python train.py --n_layer=12 --d_model=224 --n_experts=64 --experts_per_token=2 --d_expert=144 --d_shared_expert=192 --activation="gelu" --moe_layers=[0, 1, 2, 3, 4, 5, 6, 7, 8, 9, 10, 11] --router_score="softmax" --normalize_top_k=false --routed_scale=14.7 --balance_loss=0.00673 --balance_bias=false --init_std_router=0.0225 --lr_router=0.00104 --n_head=7 --n_kv_head=1 --head_dim=64 --vocab_size=4096 --norm="layernorm" --norm_place="pre" --norm_eps=1e-06 --positions="rope" --rope_base=10000.0 --rope_fraction=1.0 --qk_norm=false --attn_scale=0.125 --tie_embeddings=false --parallel_block=true --init="uniform" --init_std_qkv=0.0283 --init_std_o=0.02 --init_std_up=0.0283 --init_std_down=0.0 --optimizer="adam_variant" --lr=0.00127 --beta1=0.95 --beta2=0.98 --weight_decay=0.13 --lr_head=0.00575 --grad_clip=1.0 --warmup_steps=239 --schedule="wsd" --decay_fraction=0.6 --decay_shape="pow" --final_lr_fraction=0.0 --batch_tokens=65536 --seq_len=256 --doc_mask=true --train_tokens=351000000 --steps=5356 --dataset="wikipedia_en"
Below are experts of layer 6 (counted from 0) of a mixture-of-experts language model. Rows are named router (the router's row for the expert), up (a neuron's input weights, with its number), down (a neuron's output weights, with its number) and show model dimensions 0-223. Each number is 500 + 25 x the weight over its row's rms, rounded and kept within 0 to 999. Numbers have three digits each.
After each expert's rows: a language model's description of what the expert responds to; "comes after" lists some tokens at least twice as common just before its tokens as in all text. This comes from a sample of Wikipedia text that the model never trained on. Tokens count by the router's weight.

# expert 11
router:489480497520523499469536530457520498492436486526526491514501491492482511530481479516529511464532482466482504472507496523512507474484491463525525484497497512496527504496525503566541523479532499511506511469549494544498500536520463515537537528466465471496523504506515522496510507459503502484470536446497458463521484533522479524481500568477505486489489544552507460510500538502497496460506512495478473558529478516450492483502497503504511507499513524509467483514486481517534501494488521495521470563516479493453490525497503477477486489508498474498521529553497467481505475536524492482527496510528465499480467528484500526464474481467477519509465451456514485504478527472465530548537
up1:529501446508495496478521502477553498511573542528460520502501534494522530499514508515484511510511495502523472483513514507498490576491520517488500502543503466497461466465467509523505553502521488508487494478508498519539519522491498523477496471483513512512481479508518486503530483517526543495532437497538526515500511524519480456473488514513487508488483486500457476459504487525485495515482436494465510509529528483535479529468537487479530469502514494487495506520480525493505507455551428486567475463482501528469483504503553494486472442513492502502553474498509506479526515484507517458487506466509501466452485534475506488544488481502529504467501486487470518534480526481472502501503
down1:492511467523487509485472480477465490514515481504528541475469457539480523520467510501482456530516506464568492507488467461512472508523488459492492509487516527493517503483513478530512523488418508486506498472474483480517513485447512517471501490510479484525502515480514484530486486498471503505502536513480474537434500515413476497474508514505494521516419516512476501477481477498496507491507523509531489541495546536538489525535495480478509478485514482513508526507499525519512508532498530556499459488476499480491500484508526524427531515488512511480471516485532516518511524525481536499512490531514485486518498543509480495534522495495476558434509522530466503510515508490487545481493
What it handles: Year digits, month names and election/census words in dates, especially biography lines like Born: 19 May 1935 or Died: 4 March.
comes after: " ", "201", "200", "199", "202", "198"

# expert 23
router:477507482525488487529514508486466476501503533474472516501532553509529510465504480548496507501501532510489457461502496520509499482490478453470520543498494488515481534522525492527514486496492472534525523483537469550490481484491486492475476472500515509484459514477458471498516484525467493531487463464449467522506515485536499548459493491470501503545489503506504514531500529535512495479496515544529485520547502483517517459499478488514470526503494522496527482482512490502457535506495525519516546518468468495512519479463461470498520527526473542541483484488455462435528488480526526510492559516532451500508453527502482478480469508568513493489543553507515482522516504498491511501489
up2:497534458536497490475456531556532531497525488501571473513498526527495497529475556491525500520481502519462522520474505466492507534519477458566534557516495501503543486521520523495493483499471523462514515484482472518499455499480496529497545523484541509476516505548495471527468497459456495480496501483532517501456485490498468547496488494524488492481515509465497456476497482501495508492512514481464485484522485475509502453514500510551517488525505451477495507496453489504529497537487493452482499464540481508515487520498546467475467463478479514481513496521499515510540521550487520491542494461432504489514492490479483546524503491503538507484474500506480501495507461496506481528488
down2:504479481527474496459471486506507473495500479473485471521503519499509488504518528516489521518478512477494496494504460535527546482497489544489463451506514470497492505522463480501482481479497538530465469541477482504506509471500482449497500496486464507487472523477494534493491497512513525487513470532512512494510548480528479524502512550527512521482537519480503531501470522526522545493506493525455516515494485515498513510503522536560440433490519497463522527553505436490466547551490537520463493463548526487483481532539479530529479469513497479515509505494498515491434489491523527528511503531508509525430503498497510477496452519517499515512505454495493526445491489512483471476492
What it handles: Pipe separators and party abbreviations in election results tables (DUP, INC, PTU hold), plus football position codes like FW, MF.
comes after: " ", "|", ".", "%", "P", " N"

# expert 28
router:463506500484476495532490534532469466497504501522529485484455482509506445482476496472489520472529473504498486515519471493522546521481471475489487482528460501548522546481538506473514466472488498483471519477526490452517525499489440438479502471507517497492503505486509502529533512538528472528462502515479513479504520542456508515518531522504486452498464515484491475476478481498505544482470481453494458524450533472534492498462485530529515493513469510475488532509488487521501505533485541540470471509481442524499538523510502506517510503520501518502525520532497522489522469472529492517551494532516476518521480511466501467523475500552494502507524534517542443506502493455501489513543
up0:500493489484470516536523478571469487494501503495465471491501509529479528530480465475503480503513486505531496533477492526506470511498518484495490522506524526498508502487519503497483498511500533518481491481546493488505561525490528500496479502491494548484522442502462498545523564510465504523551495471464446518481507498489555462491518486464475523461493500537496460507519481486499475465503520484509516511520527508510517527503535518484495521488518477487462462475496496510461516442474443510525482520502465488516506492543485488498474537532532462507515550466472464507505510489509553525526530526482515487457447518497513535485509466495446478521501516451511501511479507528481557472500
down0:509511496534503521493500475476559543513511467501497496517493490520453498495481489518506514481457509426481512508474484494476545459497518479483529462494485504515512510471488502479541474497486483506467505573500472505503507457512510556490514436459484522512520475530525510512448504525487523490474498533532479476518499453525514530499488471470489521501483492479496522508481493491474481506486484555514489469497486501465467525485485513501507512466530538511479502508475517516517486539504518491446500488479539520512470530497461511483560471513508551465472490468564473534502490534501544548492477523505509492488511442546495521508524524542519525507521490503475491488479465500502491524537
What it handles: Pieces inside personal names in sports results tables, such as G-on-zález, I-van Lendl, and first-name starts like Don, Bob, Mich.
comes after: " G", " V", " N", " B", " F", ";"

# expert 27
router:464472497519505485480508520532499531503519529482465534468481488548536445474507495514504531464529500512490489512531504485502517500497477495524467464475525522533541553484464504447511494498507458539473535473465485459466520470506503483473504492451548519445495469500499466530493513503490476538494495507500481489500461519495539475508478481462438482493533534486540539530554509485508513480516490514479470507490499486511490477488481484483534501530523496503531539505486483525499523529516535486513490512560465553485515494475489480534530510490483453516502532510503495495526469542491500506500482467523492525510481451538526444528507481500492528548521520501493470484460495483468515487514
up3:511478501537518509477459473494489524501508521507477454499485508448496472498480476491525493510490524531486523467541526508511460543550477492489514490503475522500508490429473521553536539483500529520500515536458498444495549585526523465511520485512504459505498471520510495537521519529536485496504535504542490498514480468508492484484510470533500481529497509523480501485495514509518534436487471515431478497493515524501504553510492534474458469498458473478506477521555487447503492525527526471535519497513491483495524521513516493513486473487505566498512475475491487501474526497540495503480494541491533511462468464501501490504494490483482491502548502477492494480501506527493512477510
down3:493503496509504478500519500484487497484479472482488485483501465514481505514527526522479558489520479518514463468474502494496545491477488460526505542516478499537577529514526453461479490537491492550490497501499491469523523484498482504547505480513480514483458458522506484477472525480485537495493494490524535482519463533505482475468455486497549488536506510481496521518531463480512527473515480485492518521552459519506520529475522581466514517499483463568500501486466520514517439494489481540514526504506485511506523519539545504474526506527458482484503449498500519467482525490506476496544508509486478477500501505469485478462435504517473501531443487518493492522500513522497515490500
What it handles: Spaces, numbers and league-name endings inside football statistics tables, such as Prim-era, Divisi-ón, Conference, and blank cells between pipes.
comes after: " |", ";", " /", "|", "elt", " Athlet"

# expert 58
router:457516534494476535451511537492485485513473531511497462528529467539486528520486455506516451473521513489528532470528501495517465470475491466520499515464517490496476463538540489551523493516489481561537513500546522503504485505458486510538498556501491502470543518476482463493476480474465495478485456490515494467470509487514457495470479509463521465518518483497517467539491509514467452530491529507480506528497453480531505497489498481497527530476495502509502541491523507487515524495500465512457497514503487508482501476501503461467493456507481486492499529509482490510466514513489457477497458503501528515547493540515478516519551516491494530538467441510509492521469472475543529476533
up8:469524480499533467519532484513564534494490462474497497525504510508494527536533500471484525506511523531477487476482492487478519493471524490469503465496477472473514472528512464542469499490511487530503522503501509459485531529510493512505526494524460470502432527511516518469503458494521504519537516504557556478507463503487511510542535536481546529454487470476468495478506486474472497484488527532492453487517512494486497471518516514498522484499488476524473491484498533488513518492457516491535471512515489493513528488487533509505486524498526432489489454472494491547518505491557537459484487445516531444486474501501512541460533528461469502500490497475543497475501501490493535506542
down8:503531477506467540505497478491524483483543518515455457519507512486508490508500437503495506495477472493489476497466544555504500487475508480493475536533517499474465498480518513463462501510479480453518506472514499511526509478521490519523531490519509499506531480501483486514456534512469495500491500458505461487518502470479522513498484501474489492531520500524505508514489471529487481543499466523534537470468560481531560528500500476510521512535506462535493522529463518510504527517523494463466534511482474484509469456512455497522504481466531517505454464492456553495486507483465507498539551525459502519514486498528533475567488485571470456508514491520527498493503481462486530512512
What it handles: Bare space tokens before years after dates or in, plus nouns like word, name, genus in etymology sections.
comes after: " the", " in", ",", " July", "In", " August"

# expert 32
router:493498500527496484493523512506472504546479513488473521492515547486485512473503475515540502467510519437537531484493510511480481520497461489524513500488472508494506520533523556539532496528527501536491540469508472535473499494483458495511478504456491517497487468487515464513528459518515484502542461520507460517501502514497472471447453514490497480538456527471501481515447553557504460517488490519510501521529540502517492476451537459478494521511482522503503540483476466537477535511463505530523475537508503508464495446494503478504519513541472516518519526486497479468504485492456491449499499494511476523554468550506497472524482470501528520536507508486478521487492496467504519519462
up1:577483491507525474487497472478525478531535499517475507552468505503520517530476508528480511538495472502493476477482496505504464526533548532521502491509501478516509487465531523537511540482532465511495498514481480534493539498492484524458511490499470534504494474533511511476500459502536569510541471492547506522495489501519482436482500503482499489492484502494488524464516482514535522519472463454482501518550509533470518504526498540528447470513543483502496490517507525486525498499520401484525502487479484538491469524527506511484497506494481492529534451524503490489516470466493552460496492503497485475481483549478505479492508479479486493459482483462485510537519499504489454504503
down1:466515488488497522530457471507436493513512497514495509499510467509463512490499522482508466524494557485532508513437501500476476517542498473514542488477509519487478542462519509487500521451466510492514516476551471499532504479482518556492487499482456480503535522525492522536497501486538477473475483492450505537448484513436473553520498494520519499547489535512474488501488507500507492482495537502504502522480502502500471500497504479501507468499505461489511480484524500542501457496455514521467534452489467500502505462478511521492500489495464527521502481505494498511524548475494490525514522515552513446552520565496500524527537451537496517513458510523487515491497470475522541492475
What it handles: Spaces, dashes and periods in bibliographies, ISBN lists and species lists, such as "L.," and list-starting dashes, plus year pieces 200, 201.
comes after: ",", ".", " |\n", "\"\n", "|", ")\n"

# expert 56
router:490526526510492464475519491472471538459458524561530499490541489472510478464532458505533550463526510508483498474524479516480487518481472497511497528501484503539460506511500455516524492534489457514494540489514486479491503497506445529504499522444472488463490487457505488460517473516473524537489471455526518489525485538521498508472492540505537466514488520477472525530503546525497506517492518477513491476501480467530483485468480464482500528455468542483529514493434503543469507509512503516525484505533461488473523492519500486518523526531475480505486530472469537500532474473469485503528502471487551532541486472530492495531483513533511544518546507495486484491496506479478487495517
up0:508508500443463501521505502576504460513462500479501518506507524519515506504456499459509464490504461527540531533506481489541507532483526499444516522523536532498508506489495516513479532477462518529486462497493510521525491513456493505489459477499490530514512469519476466513531494522498508508550494516495480558522513537462533443529531542465503502467489523553495466481525486477498479538464488490478533515529513508536496493518541505495520508501527500468482483460532469505482515481486454515469503486499476466528536508529496499483478474537502516484501497483472448477497481484527495508524525455451539478477453516455485515479514502476467469490531501473496506503477541524498521484515
down0:484501530524498520536487535502536525503483499512519492483503537529498507505563533459485500515473483505475510487514469563512551503483510538505540490520497486491523500452503520484508497486502490477505471530462513518526508517454503510467502471492475542515481472513474535495453459503519486450473499474497501493448484520483468546484518498480518476506496536511536496500499477447458505512487469503452537519512479511490511482503460501523467488451481499547528518499465524487512489501489564465459465514459526481521494521504484541465483459512510446487493489498497526488455530500516454504462475539533506502457508499466512543512524506527500523505524519534503545503517508505483491454498
What it handles: The word of after titles or nouns, like Head of or production of, plus spaces and digits inside sports and election table cells.
comes after: " |", "–", ";", "E", "C", "ation"

# expert 0
router:454500531525488484469470508482499486542472500510490526487524461494528496522527497522511496484505485496506464525523515509526477494484524465520512499498543543514531508533503454514503465506483460493492524473545480490450503475533483483503465512496504487488557443489518532497492493491485515525472516506489507476491495546530526494461486536509478443525469515450514489547471492507503490495491497478516519488541513527528473512497472533521495540456551541501537524473452496559535484491458488509509503520513485500516507475515498475517497537518500528488470526531485457496493481495478513517460477498516522513521498505538502493533465523486512530546466536526489458459487464467524464435525
up0:501528489479482491526503527532469461495490535464502496518489518500485525493504502504486485466463490480537494530487477538521439458540533481465500511505492513510527456507506526493475522470457508465510475502483511470476490510476485517532494480510477532482502483553484512543536529527491505530524503495511455531510515501484539515521539486487496477499505491514496453506507505490482519471487524465501530485497525530523471509572548471487516487528519497471467482513542476507426488442498491507486479510529485470535526508517508523487464488519482475513497522508519448538524499446547527498459523496504496460462486518464472510505479495496488512453493508502537503521456525515478562463508
down0:515500493524543563455519494477552545512494515536480491494506491503488511505496482458509524500512521518443449501484476459490537539506470516466529500522473494485496485513470498516533493485517493526471529524473504470486502492522506524494534451531477476554526495518540545463480483510514499524506492506487491526479446499489519541489525460512513496484483477499545490477504507521544499439481498494488469501517490465514528516461525475528492439484513517481492534477464502531534524485500499497513485471502533488526454514488523478473506477433510501465514520522513518526515475523508472509492559494511488496436500509508499493548520497507524491489500532441485518438472504507506505520505
What it handles: Pieces inside German, Slavic and other non-English names and titles, such as Öster-re-ich, Re-ich-sarchiv, Le-vkojen; also the word another.
comes after: " (", " the", "–", "-", " of", " in"

# expert 34
router:435494482524486539517487490508519526496522512498462510497479479508477492458507506491498521508530478562515490543529485541511527490519531514517489481492535516477503554469464480464488442453511473466469494519476490501535509530514523512479487488532469515480481500470480541498490534505507520534528501511513514476475440548478557485517514513525469502474489478493489504503478510515524539490485504526529527492482516480489545498497478473474488453514530485500517468490519507486534492499471565480514494485483474496471506475479478447537538531490521515531536503477497519545530453517509508492459463455547504517511508427551491484487512513481483530496494489491503490481498519479529475481503
up0:514532510484471499554503502539463466462493521487524474486532500482498525492473499534512495555478461485518487490457484474508473492537527482438482559527492523484530496502475522502531507521464534535462509492492510496497528508507464539537455525520484515493506450517482509537507545492468476499514493511493511525508488513494497486554522543494501497435458495556485477512518483480504508493533493480486533505484535526511496534508497543495520516512522500500510527471530505520459526460498447535490489492525475454482487503489496493481478517535524487492527487489496472467526541457499526480494521491502511475465492523452511541465460473483467491468517483468529468516489528520487541486461
down0:480484524479484524525496488484534508532500505539484513466522454520468491427526478479508467492551499523474540482481489460502534545485548518483521514489475528530482522487448500498507484497512508542487513528476527492515484456491500518493476474522455499554510536492547518521459459500506511507463526473508489511471486496502537525547522452467498478510484531514511519449508505519530492520522512470535500564508500498519495555502504522504482472483516522483513529501494461548535551511475526484477467444482505505512479469476508497472529487497493536485489519508512485502501494507469497484496486505495479516468498497478474501511566440548490498463509520480518503504464480470484481488517
What it handles: Headers, list dashes and labels in sports honours, standings and squad tables, such as Apps, Goals, Team, Championship, Total.
comes after: " |", "|", "==", "===", " A", " Team"

# expert 6
router:503482494488541504471486534465486480505457517485451521508469500523501496500496480483494493464517550445490490453486495504523468509483480447511522517489460519482468464541496506564527514502524519538513506469485464478469500502494491518534547525490498507502533470459521487528516490519510509477494489514501516454497476500537468522446499523487523518522491508499481454531454538479531496510531513545513478475514495504504504470508525471529510513543488507500513550500546527541504521495489488508490484534565486527484466489474469517461502504566510491478498511461498499465520516500489469467526514533536533499522471510485492489469510530524508534521476500518457538482480491542485508559504
up6:501506507475502502503482518510576519507526485532534507500492494525526508506479527477478507527502481490493532511523477509526455485515520521512444523494523505507525483515511491489495438493508479504523485507528480492500488533459508519481510556507522494518489449491474510552507546428456504505515542489530527469462479409473517536518509518484499469508513511550504498508529486489469482476481498483462498489533501499453472539552526462507470520507514508547495455505486538485489463512532483457538484511506484498536521518530490513510519474496492519488525519474530526515510498501499515476499528486496510426516457485460496497502513503513537467469489501464502503538513525480491469470502
down6:519497509494513448509543485525472484469479481517484469490531464461476492525543492476507525542507502516456483507487504482504514496553500497463543461562476480500501542511492482494477522512485540462528522540495489526463505526542522530506471497507477484518447537527534507530492482499473506494515462446507503501519488471486487514486501487485519490502520525503526487479496535518492515523486450520467489471505503476531487536499460496483504507507486494508467483504476510495546511545495519526442455530514470499473487568525494484492519489491471486501481529512532500507455473543518505477497537521519483561492497501462509488503482470474519510484544501504463534467549533550498483501456
What it handles: Digits of years and dates, line breaks and colons in infobox or credit lists, such as Writ-ten by, Released:, ISBN numbers.
comes after: "200", "201", "199", "198", "-", "202"

# expert 42
router:508519521525497476457518483502506490541487473489533530486510465447479478469507507455497522537478512504520475480513489473516458489462491483489478534533506456488445465532503497509510462501512499483493520482535466516482472504501475531511486482479432515501506449489455463474530486540490516518481502542507509529507461484458489500450504483451523496522528534456457473520463533521526502537496507506539490502538551541510485535513505547488522535493505509492535524530499486510497518484491473509519513507507484538518483451510488501475512492506498531510487519493487489510459531497508491468531523526447540501514523523541495479476519535529487460543525539493523463501538485513480516516483
up1:502500474513542502490494496507544509482547505511486519527471545511485535484557577474490492512495502468477513487498509518506499515544534506478497495503456492507481481490504519544495527477539469535497496498464545509537510500470495470443487484524493530516476508522488515535527477466523542486489501479532509530505518474506481491479526498510517535496527480570476468479504492508486538520468465506488494473506496525489495510503525475549503508509481522484475488483489530429454536491509484439528470509532488536474482511502538552459505455503535450515527503482527497508491503499500479471481491438511462445522484500471477467501497489461521468501475468491479519507503502527504490503516
down1:504443489512496486463481512481506521536507498475525521532503499490531515437494533513444499523509531483525507484493478455495501509508482438505518524546510471474500518500531493466493476490474470505498458505498477477546553507483539508511495458466501482500517522479489506497482524486490461514492521475471499506499505521508494478471550474502491510506466509512520466512546528475508497501497486537513503510465476506502524571507503498467494495497482522555496478533481478509495484528481502577508491475480462513543536462521530569475494475422498530498515495471492527510517527503548515499486471492516475485482515527505493444499506484515494529487532496479509549501497513454483543473480
What it handles: Colons, times, units and × in spec lists, such as 8.5:1, 324 mm (13 in), and has or had after a subject.
comes after: " |", "4", "3", ".", " with", " a"

# expert 62
router:506462520508501537499534460469500500502512486485489541488489481505513467487489461552488527533501516512488488527517467512469518498500522450462521493498526494502496539484462518516500520474530500467466513534510474513476525481528500510499508487511519499468459526492498505467502485530511495529486494556470486479493512509521534574462524504492463495450484461450530518445517487481530544490505488528493451507516511532545517483466442534542487490497501465484501495524484483524494523532463491526461513520467493488445500567513487534522536494509502502474503505474490518495528515535517507532514525486498470489514503497547468474514481521535481533519528501451518468456521502522487473471490
up1:478511496513492495487535508467550505457564528492474517517500545501491492502528531490514514527495470491494447469528475506520476524526517499483470486529474501496475493491505530542517499476529491515471495515472491528516545476504477511475472464482500512494497504528491486509518486527529527512509464492501512545530491505497484468517501482491525513470526471528477494465505471511482562530494460492505491513546474542479477513486501470528493510504505522481475553492425528463491549474543457463521475437501495509453500506521526528470492466481550496508567515503508477518494521489506507457501538471465472467480503450500496502521528505466474528465488493484493503515486504502503483540557
down1:472508509492487518530462503487498538523504499534533552461503530510480474520524538493480440519544502487521526487472475483480483538505513481519526503510507500485520511489468507503518477508519494520549506517482474496571507525501474489467515510510499474531488512468530500506498519501477493479486525482470454479440486492474488513499497519537526485537446510472497508522531505464490475466538532481545476525512511486535460551532502504474507462486481472512504508490549435532507519550482482482497511483493528483494484425502465528497499487483482540470490498519472514498511554513478475534497505492538487498518496565506456504518477448512490482492524497532447486474505489498518509478491
What it handles: Word pieces starting table row labels or names, such as Seat change, Seattle, Multiple, Place of birth, plus abbreviations like JPL, MPC, UTC.
comes after: " S", " P", "S", " M", " s", "|"

# expert 2
router:475527504533510513477507530490487508502526517504496493486513538520490441474483484492559477484531502523506511489531500533517511536485454534484493506484507519549522511510497518496514479523500480521492543480532492510489499460518462492505474508494473474458484502471473450500490513518474518474494482487480461478528506519528477503484496514480470473549501523491481462551495542524502475532487510470517462494534477450546469489475477499505491544488531530491529478538433465536460505516503501502526510538523438516466501470453506439526524533504465505501499516487438508489459486495487475486508500522487498504532514499547455509513498524517529527524516531486510502507523523463541504457485
up1:506518514505501484506534485495544485492556506478497519484467469566514529504510532516452541524529481520458473476534519502476465527512519520488492455511508495491503490466486524511516530495564475522483478486491497544512580498541502526492501463488490496499507525492502527517521512505513519499544489501502509490495518521473484463507506514501494503486546495497479478456482480511485509527468436521522492510512480511513511495474533483520490482540506515487548546511498517477478516453540456483551524515480485536464476518462549555474459470512474474512526502474497470489508482489538492453483486488484506459517490485515464508527488500467513518430506477478472491492485476487515464519524
down1:461507503501529513539467457496484522547507485510491494486496488486536498516510525522440540487517511472532486539487471489502547476546483476527505499487490491489526485488513493493525463462478495516500512459529473444525544507461500479487492486495488488496520484465521499531468552481471461512487567500466550497494479534473483538481527523549516493510440508544534524507513453480504509454523501513509479506503508471503501506521523498514490463507452517511517529451477464490497478526458504524527468480499479502537517508515467508485516467512540533489493524495540514503484564497485500515505511516554496509493528476527551482504472471522497497496480502496495487493477467442498536482480
What it handles: Number pieces and digits inside table cells and statistics, like 52.23 or 3,735, plus the ann piece in surnames Manning, Fanny, Whannell.
comes after: " ", "0", "–", "1", "′", "2"

# expert 48
router:546499549459482512470539508495503491530477542469504493539531515512512521505458522555509498496500552520546504478481498450463528459483506471511532468494515524468495511521479482468503522522533549488488464491519478507515489472531524470524480531529457470496541503477477532472494524527458510485468533526491499490488539523512507544495525469492478473483476503494500511539524468483527492513503544538478525466501498502522481499517471497448519515482534514503431504542490473540481502486493503525484486471489474506522490499492470479529504487491466506462480513499509456482496493535486539482465503539519478499530537464527483497485502509499487501475469532489484519549513471483472489439524
up0:536496504502490492540507535526472476487500510470517482489491506477506560527489475491502482531512490498507492514494489540537503483515496493454497512537524535497501497498486531522481528493458512522476463483496511497493518526474505501507505536497495570500497461517497476525547507502478502473528506516502492503523505496477525483504496516479501524471496485528458465515503531467473519503500529486481516506486512489523486519508569528475478495515511517501486469501514488504436492461540431524511513487487464483553485497566481514509461501492476459503539505461468452514508482471527511524519535531456546435450478513440522520427485493510507503469492487491531493522472487515486545464490
down0:514520541489495527474513495487526512506519484569438501536515499516448501492535467480515501484491534504459491502511483465432499537478531497470525477515484479513509519464506547498531470523514450497498570502530519516498488512508467547548462476507478493512513480492537535505495438503490488483458501516499489478464483525485565498503502433502514480507493527494499520487464497502552484519506512514514506502506507490543559530510506480484485516489487466541534529522484470519532528507474498488474515486497525489495482481466476482485529465513524480481537492547467473504505458524500491512538490484486501516483469483513449492537518486531511493501492503490481505450468512509508482526470
What it handles: Mid-sentence nouns and their endings after the or a, such as panel, crew, castle, number, work, life, votes.
comes after: " the", " c", " ro", " l", " a", " p"

# expert 51
router:506486490553524490497500528504442513558439517532503523487512494472498524532527514488496513468501485504505527477474571492517458507486476475532530475433478508528491514516509516496503528515498519516534528484544484519452472488506475516480492496507523472473542471492492467492452490490463480523492485467472519482493548494505527509474468506469475445538487508472506486534477520517498457501470513478500509507508529473546470511512469459476499498484502535537458511497508476501526471537473511523475518523507555491531507470486488458512463465499471511484500525531468494494492499488463486554520460523522486512520500553501509487550487517564510496511509500499513480478508479513497485539503
up0:484495519501511515565499485521456524495488512496510499498498501533479525508491517520497464507509481485549509500499481534488462502503535462451495508525492517520537477464509525511476557470478499513498472496503497476504522489468492462494498527511520533521523486527508505506529542521495507495517506529482445487487520509468517524499540545499503476469524503538501466480552502469493487508526531500470481464508538532551496492504567486455505479480459490493450491529541462513487507474514474534519502518523480452507512498506502500529503541540489494484535516548497446469480468445510536492490481479510516488457501508476480514486475465478490477463504535457545467506470516481481536450476
down0:501499528468513511467465482443522555540531507501469492527487476475518447496509490490506535514531506478445465473521486506497516532502507501503535510535484486521515497502497502484493509502546460534457496524490497506523546489516485534510510470522494456502479461486520517526482448476535484498482522481513507480497513530529511559495528459462523511485493487463520497453509526496524491454514462514522486516488479475447492525539476473531509503465481534545509548515476503494480510487509464438478520553438524510518505523474498513475550479487538500508497502530488505532457492528508525519512454480466478471475511502492466490527530494519528500496525476499474496535486505524479523508518
What it handles: Articles and word pieces in writing on churches, popes and medieval rulers, such as Hol-y Roman, Episcop-al, Catholic, Lord.
comes after: " of", " the", " by", " and", "ount", " Count"

# expert 52
router:462494479485500552485492494455496480514500446494435515528513465532548480455540497472503511483536545483483509460534527533500521500535505490502461500544486468487482497498462455510551489511528441511520483505484521498556499482477514497505526455518532531528484527522486468468497520509532542496493490492498520477487452484521551494505524508489478499517492469487495477487498485490507535501480504543499502486499493495520505518524511468521489457482508496487521523489524469530523505526530526516475519511514475536478465481469474455514497505521474505507480479478493541546496464557531520480524523508475515517535547444487464545468497509498476525519458489494489505482497479489538527479498
up0:524514534480468531536507480546491477467481507439501495509504477530530488519476504485510495532507516512574551494497467505501519518503504474479515498498502522504487504506490494478504508492434512505501486524519506495484522518514526501525514496503491518511529424504471489533537522501492532560503478521481492506471463478460511479497514505484489515451508470552482468533477493492499514491535518504473509495509557504522468544525529533471484502480510523478475494495525458467468484460500455500506533480502493468498438502547456489519513446544483487489536530473496470498510527478503527509488528498490543468455522506500504496449492492473498466492490526474560455493473502518489528501478
down0:508502512480495552511491541470500492535491497499483513523515499484476519499474481479480535473537510480447482531496497456489534495501489541516515506498521485496479472462455506529514462479519487544463520509497552482515463501474530572476489474529470527520477526485496526510427484509511501479475511555501505498473504478528470543497522484506480486522500486517519511491476503478467457466521516530508493521525520481487511555521465505519464492484505524496491557486484540508491546541421524486469478494489540499501496490484469528476537471472521496500513487498532520523511491507469470541484485503502497492519549484489485512540506536530501482473542537526519480505477493452482493465508
What it handles: Spaces, digits and word pieces in infobox fields and stat lists, such as Area, Enrollment, Occupation, Senior career, medal.
comes after: " was", "|", "-", ":", " |\n", "\n"